config.yaml
hidden_size: 320
router_score: "softmax"
lr_router: 0.000574
norm: "rmsnorm"
init_std_qkv: 0.0286
init_std_o: 0.00541
optimizer: "soap_variant"
beta2: 0.95
lr_head: 0.00441
Below are experts of layer 2 (counted from 0) of a mixture-of-experts language model. Rows are named gate (a neuron's input weights, with its number), up (a neuron's input weights, with its number), down (a neuron's output weights, with its number) and show model dimensions 256-319. Each number is 200 + 40 x the weight over its row's rms, rounded and kept within 0 to 999.
Before each expert's rows: "comes after" lists some tokens at least twice as common just before its tokens as in all text; "raises" lists some tokens whose logits its average output raises strongly, later layers aside. This comes from a sample of Wikipedia text that the model never trained on. Tokens count by the router's weight.

# expert 6
comes after: " the", " a", " was", " is", " to", " his"
raises: " in", " of", " to", " and", " the", " a"
gate0,240,212,188,232,229,201,200,205,276,148,169,161,159,179,231,190,266,247,309,220,205,200,190,220,198,212,154,189,222,164,175,174,198,199,143,263,243,181,150,224,268,176,158,234,278,195,137,242,199,258,178,211,145,189,204,141,209,168,165,203,239,270,215,208
up0,179,150,237,182,258,278,216,227,187,267,193,128,184,272,129,185,169,208,132,162,136,237,211,122,222,216,196,160,193,154,204,247,178,206,212,215,132,287,164,292,266,147,202,212,238,233,195,169,207,209,203,229,237,171,258,166,218,255,215,218,246,172,144,202
down0,146,222,198,247,126,300,183,218,144,140,291,107,134,216,177,242,202,176,176,236,201,294,202,174,222,235,184,176,199,170,204,190,260,207,171,222,221,170,200,212,187,282,201,170,157,194,149,65,206,189,203,159,185,181,203,249,168,231,125,228,167,202,217,252
gate1,230,235,260,248,141,141,214,150,258,167,234,183,272,178,130,254,184,234,203,199,235,195,168,258,184,139,184,221,254,145,250,222,212,202,187,115,193,196,176,212,201,224,192,176,285,172,172,176,174,243,205,176,243,188,157,197,186,234,216,217,293,250,163,152
up1,179,174,196,147,263,239,184,241,217,202,221,194,195,130,218,214,151,197,246,237,183,139,186,241,170,226,264,181,136,216,215,239,225,152,221,239,168,184,269,170,218,207,197,240,189,251,215,206,166,139,177,200,168,215,221,223,177,165,145,236,158,184,172,198
down1,189,239,177,241,182,247,202,244,209,185,144,164,216,195,208,233,157,146,270,236,232,142,186,180,237,196,215,240,232,228,89,177,243,218,155,136,216,149,193,268,247,178,239,106,224,132,188,204,212,159,202,193,204,178,146,255,196,206,233,277,226,262,215,191

# expert 12
comes after: " |", "|", " Police", " Hong", " Years:", " New"
raises: " of", "ar", "f", "am", "ke", "y"
gate0,147,194,177,228,264,191,166,195,236,222,212,203,207,235,247,177,278,193,215,200,245,157,157,169,248,183,218,187,205,242,197,173,226,277,141,202,211,246,196,180,224,248,182,135,213,245,212,273,116,257,252,239,139,185,89,195,235,218,200,212,213,167,197,154
up0,265,227,144,228,244,250,200,187,203,222,190,135,183,160,192,214,259,95,161,167,204,156,236,236,139,213,215,164,234,202,149,153,111,235,219,256,173,251,193,180,210,217,188,192,111,169,220,287,173,131,243,186,293,181,212,223,245,190,197,212,228,214,171,229
down0,210,239,243,265,265,248,124,182,229,127,117,127,233,257,244,206,287,218,152,252,130,195,224,172,175,231,194,210,258,230,134,185,175,216,247,177,133,182,213,150,145,224,225,175,202,176,227,298,193,173,190,220,210,187,139,176,109,240,187,250,169,227,192,242
gate1,199,225,248,240,233,247,168,158,145,235,196,221,171,156,145,229,239,152,246,227,234,118,205,150,223,189,185,151,186,176,250,179,220,202,235,186,223,213,203,208,189,174,72,271,239,190,213,253,210,159,157,248,134,196,206,227,255,143,183,228,261,220,229,111
up1,153,244,125,206,212,203,220,222,259,169,159,184,271,196,193,278,151,174,211,177,242,208,262,152,213,194,159,172,158,137,159,246,150,178,217,145,173,213,252,191,229,193,215,130,153,194,186,182,237,216,185,213,194,184,186,200,225,220,270,216,223,215,206,232
down1,249,233,209,187,82,190,155,201,191,238,165,136,229,224,232,198,152,227,163,232,223,201,171,165,136,189,198,236,194,288,113,157,188,188,206,197,186,198,161,243,173,210,137,217,180,223,221,149,290,260,288,162,179,210,204,218,154,184,227,244,157,179,201,189

# expert 10
comes after: " the", " a", " and", "-", " of", " to"
raises: "id", "ac", "at", "it", "b", "i"
gate0,190,236,146,220,177,259,217,291,225,96,157,161,247,194,285,163,208,119,138,313,276,212,228,197,179,115,261,183,225,167,196,234,181,177,145,253,120,258,152,136,169,217,208,204,212,234,254,142,151,188,135,166,215,202,192,160,189,269,198,166,231,254,216,201
up0,288,156,107,177,174,264,273,200,199,195,181,167,182,143,196,216,167,198,173,238,169,183,226,215,157,171,181,188,219,105,231,191,200,203,189,214,153,223,151,205,220,207,140,159,181,246,189,193,240,241,162,269,167,230,213,224,154,207,120,180,256,249,143,139
down0,144,224,326,224,167,253,148,217,240,144,193,181,221,258,192,134,226,137,156,207,215,183,177,260,280,282,139,170,261,289,214,253,209,178,204,232,236,143,181,195,206,206,188,229,216,135,158,166,141,195,214,233,227,158,201,195,273,183,248,224,207,179,222,302
gate1,202,216,192,217,155,209,182,180,171,110,180,131,237,215,191,169,166,168,194,210,245,145,210,238,191,160,191,156,225,251,222,215,179,264,157,313,168,190,199,176,210,130,221,257,220,182,224,190,174,183,169,207,206,184,139,158,218,194,174,219,175,206,212,244
up1,199,149,243,226,167,321,220,154,207,205,222,222,241,128,176,198,124,145,118,288,162,186,162,261,194,183,132,235,170,236,229,170,274,163,144,220,230,206,211,244,198,221,165,156,244,256,227,251,191,254,233,228,244,202,147,230,212,162,201,184,202,154,238,214
down1,186,160,225,172,218,152,166,199,237,242,167,132,240,179,164,204,176,213,188,194,183,181,173,164,172,177,191,227,195,198,237,192,220,213,186,101,178,237,102,210,212,168,205,270,204,235,164,252,179,110,192,167,233,187,224,218,180,176,278,175,208,306,200,186

# expert 31
comes after: " was", "-", " is", " and", " to", " a"
raises: " the", " a", " to", " by", " in", " an"
gate0,228,253,213,170,221,303,193,195,250,161,226,234,298,192,186,229,239,210,207,235,196,266,222,221,129,159,188,157,159,185,147,191,211,227,155,177,139,226,173,212,227,219,194,167,129,300,204,262,216,138,202,123,189,209,204,180,202,232,248,182,198,176,224,236
up0,197,188,155,203,165,233,165,237,237,186,149,264,136,284,199,166,169,246,183,218,256,191,207,141,238,176,225,264,211,165,237,197,211,220,191,144,199,192,119,202,233,236,246,200,182,227,226,269,184,251,159,210,210,201,198,76,194,226,215,162,237,191,178,148
down0,223,264,144,231,233,171,219,185,166,215,210,181,255,173,215,198,171,154,124,135,240,188,170,227,194,176,176,264,236,123,159,238,237,199,163,191,339,114,249,303,207,210,191,197,244,240,229,176,199,249,219,165,184,177,239,231,210,108,208,186,232,242,198,177
gate1,149,198,207,212,211,231,185,213,254,205,181,214,271,215,227,138,253,263,164,211,108,259,119,184,190,158,193,190,166,215,195,251,197,143,155,142,166,131,176,237,173,251,158,230,180,156,181,255,177,258,173,222,144,156,249,167,211,197,215,168,215,200,192,167
up1,212,257,206,160,179,253,226,95,204,222,168,182,167,153,183,200,170,228,231,242,211,249,239,298,193,173,171,227,225,185,205,145,195,266,236,190,171,184,216,201,186,178,242,138,216,242,183,172,299,280,262,185,250,221,204,212,239,223,164,195,191,170,204,286
down1,197,188,178,224,218,135,215,262,263,202,207,173,234,146,144,169,192,202,240,197,165,147,234,198,158,220,165,306,268,283,174,172,201,216,235,202,180,237,257,158,190,209,274,176,258,97,297,160,169,87,169,213,230,210,196,232,212,218,151,225,247,259,221,225

# expert 5
comes after: " the", " of", "-", " in", "|", " New"
raises: "-", " and", "w", "–", "'s", "i"
gate0,239,190,279,196,109,222,232,176,138,154,189,224,164,151,199,196,160,233,274,200,188,198,236,144,108,212,207,125,195,137,172,167,248,163,161,237,274,201,285,203,182,274,174,221,293,169,247,195,247,196,193,119,232,235,257,145,201,199,188,247,249,245,180,181
up0,156,163,264,187,173,159,239,192,212,199,219,213,219,177,129,209,135,148,223,201,171,244,220,213,187,271,237,311,142,173,144,219,192,235,140,260,250,108,226,248,245,207,204,308,304,169,254,144,193,203,238,133,226,199,145,155,193,178,214,149,207,167,216,181
down0,195,159,197,187,195,223,99,268,218,281,207,174,264,244,145,265,191,243,180,113,232,258,221,187,180,181,274,171,204,201,229,206,163,196,237,201,195,300,222,199,166,178,223,132,156,235,167,222,161,193,266,272,142,187,213,174,152,243,212,193,194,62,212,209
gate1,143,157,259,208,208,173,200,238,190,165,174,169,199,179,185,183,182,254,144,197,211,176,220,190,200,178,214,120,222,144,179,210,198,265,207,303,226,174,183,255,315,128,151,242,122,249,162,235,230,151,219,183,166,255,228,245,222,197,198,195,214,193,98,165
up1,200,243,214,210,213,194,174,216,282,243,201,167,170,201,232,176,194,302,173,208,140,207,219,138,248,217,217,172,194,228,193,214,191,203,142,229,290,247,229,185,208,258,266,181,195,172,204,225,190,227,172,158,236,229,198,213,173,269,106,186,181,178,162,237
down1,187,220,135,163,200,113,248,216,189,180,164,228,225,132,164,221,232,233,159,206,218,191,190,222,134,136,236,256,164,161,208,173,178,194,207,245,178,258,185,145,251,145,226,222,176,188,139,186,200,209,181,137,221,242,206,150,143,82,198,215,247,191,148,203

# expert 25
comes after: " |", "|", "′", ":", "°", " on"
raises: "th", "50", "4,", "2,", "–7", "00"
gate0,105,146,211,216,217,194,137,185,232,192,207,248,211,234,186,213,165,241,213,226,213,239,129,238,209,187,236,157,209,202,147,272,183,217,251,121,245,243,179,150,171,171,170,170,218,201,139,174,121,220,182,321,163,148,159,170,145,186,192,165,240,216,146,282
up0,245,213,203,154,170,111,178,186,182,180,216,246,135,166,192,200,211,170,120,251,147,184,202,229,233,265,220,217,243,272,190,179,163,227,180,303,181,181,251,274,252,204,133,180,192,128,213,125,258,178,203,184,192,239,126,189,205,246,212,196,185,194,153,189
down0,231,208,192,182,158,290,201,232,212,175,216,280,80,197,189,217,215,164,158,251,207,133,155,164,224,229,243,199,242,213,199,223,211,217,151,214,231,200,188,198,194,197,174,204,161,152,198,185,211,153,213,163,176,245,137,146,212,212,182,198,189,172,145,238
gate1,186,266,106,192,200,281,177,235,203,172,202,280,238,206,203,227,201,172,254,203,250,117,194,137,197,242,152,195,244,196,191,233,211,204,182,152,185,225,195,182,180,221,223,219,242,186,163,222,160,203,210,166,230,217,229,145,207,170,203,186,197,232,243,219
up1,183,146,238,176,206,88,223,135,147,241,190,127,169,199,195,187,213,188,152,208,150,275,209,271,220,166,228,177,137,238,171,192,187,207,210,222,206,212,250,208,184,154,172,150,182,210,295,191,230,198,227,220,197,164,182,238,181,229,199,202,182,205,148,168
down1,187,273,222,217,219,216,199,199,136,179,244,195,231,240,219,184,179,222,174,220,184,239,178,262,204,199,294,123,151,218,170,210,152,128,223,87,200,275,246,265,162,234,165,223,252,246,197,216,169,169,152,187,200,226,249,221,203,118,194,177,153,228,176,218

# expert 1
comes after: " the", " to", " a", " was", " and", " is"
raises: " the", " a", " in", " to", " by", " on"
gate0,152,192,174,241,176,250,176,288,212,166,156,224,197,229,277,207,185,184,239,247,227,206,129,201,225,252,132,190,207,115,116,240,126,228,251,180,176,192,251,188,229,164,200,136,198,247,203,210,236,245,180,173,200,247,214,218,215,187,180,171,233,256,265,209
up0,219,244,213,260,232,159,232,199,166,251,210,277,198,173,159,238,186,195,286,205,185,232,309,173,267,180,218,245,150,260,210,226,187,201,170,234,222,160,273,241,188,195,190,237,132,136,281,152,217,188,212,99,160,180,175,175,246,184,232,227,248,209,210,208
down0,184,168,223,197,267,217,163,208,214,167,185,246,268,180,147,222,218,207,236,217,265,250,110,162,224,231,181,188,240,185,229,202,195,282,155,179,178,208,214,180,262,175,194,206,212,187,222,177,179,195,115,215,268,279,105,145,188,272,151,216,179,233,198,192
gate1,197,211,238,215,209,247,116,278,168,179,234,243,180,168,171,216,282,222,196,169,210,211,173,160,244,204,148,131,180,187,157,192,163,117,224,260,191,269,184,223,200,249,202,218,224,193,237,203,210,230,204,224,176,205,225,176,128,228,166,220,147,208,210,246
up1,256,109,166,237,159,208,211,167,258,218,232,200,167,225,169,171,151,179,183,193,201,140,183,208,224,178,182,241,194,170,207,218,194,251,145,170,208,193,272,195,196,215,222,173,250,183,170,150,181,243,165,278,187,181,148,164,227,240,209,212,150,169,115,229
down1,210,191,163,172,207,184,221,182,167,152,217,217,217,285,199,180,178,285,140,152,173,217,200,226,194,243,253,214,174,180,238,220,174,212,150,180,249,222,251,145,212,216,223,170,212,221,213,190,227,254,185,200,223,200,201,197,214,158,194,199,176,232,132,203

# expert 27
comes after: " |", "|", " World", "    ", " Air"
raises: " in", "\n", " and", "-", " as", " to"
gate0,251,210,265,176,170,224,105,259,150,178,251,213,263,195,208,192,162,233,170,182,225,221,203,289,215,178,257,188,167,213,195,148,153,273,148,257,222,103,223,172,140,189,237,201,228,139,193,155,209,205,150,168,143,248,226,253,266,230,77,192,176,162,225,175
up0,161,240,211,180,228,243,240,168,210,210,240,169,196,160,217,224,264,183,225,142,209,175,199,244,167,167,269,222,204,160,183,189,226,179,187,204,256,185,204,171,241,230,184,200,146,248,124,152,214,130,173,271,213,148,115,139,207,165,157,206,175,265,189,178
down0,168,278,130,196,208,249,197,142,234,152,199,232,144,248,199,193,131,184,214,244,183,218,181,249,228,148,148,113,219,236,198,198,238,198,286,191,213,145,242,166,232,232,173,186,277,200,217,120,154,219,271,224,92,164,168,232,230,226,207,157,178,204,252,208
gate1,247,181,213,220,234,195,197,160,237,98,187,221,248,230,137,140,187,191,139,246,233,237,184,139,232,207,229,160,128,226,155,191,191,251,272,216,133,167,239,218,252,178,142,224,219,163,205,217,179,227,182,206,206,132,136,134,240,109,241,214,216,254,209,160
up1,224,216,189,184,174,245,262,166,204,174,174,187,187,166,209,167,291,191,177,214,191,231,147,209,249,114,199,221,215,257,189,200,202,215,180,151,259,183,144,253,153,326,231,138,204,231,157,255,201,111,203,209,198,248,237,182,262,191,273,172,209,219,260,145
down1,194,219,195,223,222,146,221,153,190,255,160,190,185,259,215,252,254,166,234,215,199,168,174,207,227,175,206,197,239,240,165,281,207,177,175,259,129,214,173,231,231,146,210,314,178,300,262,238,121,237,246,212,201,222,225,192,246,286,126,251,107,202,151,194

# expert 0
comes after: " ", " 0", " 1", " 2", " —", " 3"
raises: " (Gls)", " Binomial", " Yea", " Phylum:"
gate0,246,193,163,232,164,310,271,199,108,136,220,228,212,205,277,190,145,178,161,163,200,256,142,165,194,187,266,144,238,169,257,182,251,236,216,302,159,237,159,194,286,210,202,164,189,170,240,158,181,167,204,225,242,215,271,167,191,172,197,246,198,213,158,177
up0,155,176,260,218,199,189,214,173,235,193,173,123,182,233,253,234,260,172,160,199,203,210,257,224,197,244,135,224,162,209,211,182,219,174,148,239,180,159,263,150,244,186,197,143,204,262,197,178,199,118,157,186,185,180,208,124,213,236,157,191,198,185,227,242
down0,122,195,191,162,197,166,143,251,263,156,135,206,148,219,275,253,243,157,192,209,264,218,210,189,145,206,170,119,147,210,250,140,224,215,264,278,173,201,198,155,223,177,161,219,146,185,161,202,188,149,205,142,200,200,208,142,294,203,118,259,211,177,154,168
gate1,192,157,108,178,200,210,153,233,177,189,167,175,125,259,215,235,133,178,225,277,274,171,221,211,247,216,235,173,288,182,228,219,137,176,147,205,164,198,198,158,212,193,251,197,179,202,220,249,232,154,133,127,196,201,241,127,227,322,245,184,247,169,179,179
up1,200,229,223,215,216,167,225,207,142,134,184,186,184,177,151,242,232,217,155,82,174,213,128,187,215,295,172,189,211,98,184,219,247,139,204,224,226,217,167,164,152,131,129,225,216,267,185,239,230,229,283,223,175,187,173,314,218,169,179,173,180,283,233,142
down1,185,260,175,255,204,121,200,161,215,164,196,249,164,207,215,238,227,168,197,144,165,174,174,185,195,229,210,259,192,117,224,189,217,140,246,254,224,149,230,196,174,192,194,203,256,276,235,249,172,221,203,250,200,135,166,222,115,185,180,155,180,233,284,212

# expert 9
comes after: "\n", "\n ", "==See", " Binomial", " —;", "-and"
raises: "202", "30", "Th", "head", "ph", "44"
gate0,207,194,202,207,241,209,234,203,210,151,248,247,171,175,180,215,168,270,230,266,166,132,261,226,185,197,138,215,158,175,162,119,146,219,190,205,151,251,205,183,178,214,196,206,146,137,201,183,176,274,181,223,216,191,220,167,180,184,106,175,188,184,224,210
up0,188,180,240,217,181,181,211,236,188,138,233,281,195,216,204,183,150,167,204,199,253,202,233,258,227,176,113,188,133,153,139,164,160,217,194,260,131,255,223,167,232,178,246,171,232,177,184,222,192,206,200,236,218,220,207,134,241,228,153,140,205,241,182,193
down0,216,149,240,265,239,215,224,227,191,190,200,219,250,215,227,196,278,161,249,204,155,167,244,226,195,207,220,243,156,261,183,127,176,244,193,191,194,174,186,210,255,146,164,236,176,141,212,171,179,247,194,124,166,155,209,202,124,164,134,191,212,268,211,208
gate1,196,145,213,231,229,196,213,167,156,277,241,233,255,154,189,146,250,266,159,173,187,211,208,260,251,192,183,171,190,230,172,215,188,163,245,270,203,120,151,233,215,207,255,193,264,160,139,140,194,235,187,265,177,195,185,239,173,177,217,246,191,244,196,203
up1,204,180,306,209,194,180,201,257,228,210,195,222,242,130,228,199,189,196,163,192,225,194,258,229,180,193,203,129,166,295,232,212,153,146,236,173,273,255,212,154,222,198,163,228,280,177,307,161,202,159,167,308,182,187,180,167,214,181,220,254,232,207,118,213
down1,209,163,239,194,222,306,259,196,135,219,168,162,251,157,218,214,231,194,208,215,201,222,192,230,288,203,203,196,160,244,182,208,171,183,194,222,235,169,194,150,135,151,152,251,151,230,255,228,194,226,190,283,254,257,243,186,236,176,313,210,170,252,185,175

# expert 28
comes after: "\n", " |", ".", " =", " ==", "==="
raises: "\n", "|", " Other", "The", " However,", "19"
gate0,209,177,201,224,221,301,252,204,209,181,194,202,184,177,223,231,170,190,203,233,225,240,232,200,168,262,217,143,247,242,248,154,141,246,119,202,198,150,222,180,192,180,275,292,218,201,147,186,216,223,243,127,226,177,175,251,192,149,213,158,184,223,251,206
up0,184,245,166,185,166,210,285,203,196,229,179,210,257,234,253,230,118,176,236,251,202,182,205,161,220,260,155,203,230,221,208,190,135,269,192,213,172,212,202,240,236,190,196,210,282,213,153,281,219,211,193,206,272,204,174,234,167,249,175,181,132,227,240,215
down0,208,191,188,199,221,142,242,241,205,187,263,226,200,202,200,193,285,195,253,181,276,177,160,176,242,173,180,270,223,197,177,198,223,173,302,111,117,179,184,174,225,224,205,185,137,187,186,210,231,200,175,243,188,149,230,172,151,205,186,239,161,156,193,199
gate1,92,214,183,172,235,243,200,229,207,149,184,187,209,250,164,261,113,184,184,109,198,208,115,278,208,196,193,131,162,162,259,162,205,188,165,153,239,182,209,226,232,214,157,176,219,256,250,177,147,185,227,93,192,227,311,245,195,187,222,203,161,164,245,230
up1,234,230,186,166,219,242,257,186,236,177,177,260,157,200,171,165,165,143,271,226,204,222,305,204,166,229,254,264,199,170,266,211,259,149,186,158,174,263,212,176,191,77,210,273,222,182,181,142,183,206,224,186,216,211,191,264,170,147,244,211,197,242,144,227
down1,224,196,164,198,164,255,259,248,234,197,286,227,198,215,238,123,202,104,183,206,168,162,224,202,149,255,250,289,228,221,234,201,227,239,177,256,162,206,238,191,208,171,219,225,187,201,157,167,208,152,124,116,235,199,195,238,205,179,222,149,233,196,227,258

# expert 11
comes after: " the", " a", " The", "'s", " his", "The"
raises: " of", " in", " and", " to", " (", "-"
gate0,152,162,201,212,152,265,113,232,265,170,123,292,246,169,193,116,191,246,185,242,209,243,178,210,251,198,278,207,133,169,224,219,214,175,221,247,173,249,182,167,213,196,235,197,132,203,223,206,286,165,125,197,250,172,211,198,228,161,168,227,173,210,204,174
up0,206,165,227,229,224,212,196,154,144,215,224,144,168,225,236,158,307,154,201,245,233,218,253,172,130,236,205,175,205,198,128,229,161,259,288,174,173,185,218,251,151,197,222,239,305,181,217,179,127,147,217,212,163,222,271,196,244,209,205,196,180,189,205,188
down0,208,230,210,223,228,348,281,124,294,218,154,300,194,214,218,188,214,222,189,223,223,100,206,237,263,174,192,179,223,225,224,174,216,186,219,223,151,223,217,136,212,221,198,177,180,227,164,245,213,161,204,186,262,157,226,155,189,211,134,175,178,216,144,191
gate1,269,225,155,201,204,270,158,197,139,153,195,244,175,108,149,237,217,201,191,209,211,180,170,202,253,149,282,214,254,218,196,219,170,217,169,224,186,202,192,153,233,208,225,151,225,164,208,186,183,169,147,149,194,126,229,255,232,213,188,231,181,199,263,246
up1,250,196,201,226,237,154,230,195,225,219,97,127,224,272,182,229,212,228,164,211,204,269,211,236,217,227,225,205,212,167,147,241,190,190,210,197,144,155,305,195,179,164,170,157,172,215,199,208,166,210,176,187,142,217,195,246,178,209,306,208,184,267,227,221
down1,205,197,213,195,191,248,180,207,235,189,218,226,183,232,260,215,193,251,203,232,217,213,218,176,188,210,194,209,197,194,237,232,103,175,244,306,260,251,194,156,236,272,159,210,226,165,172,227,159,134,166,200,192,141,186,194,185,116,266,136,232,124,229,141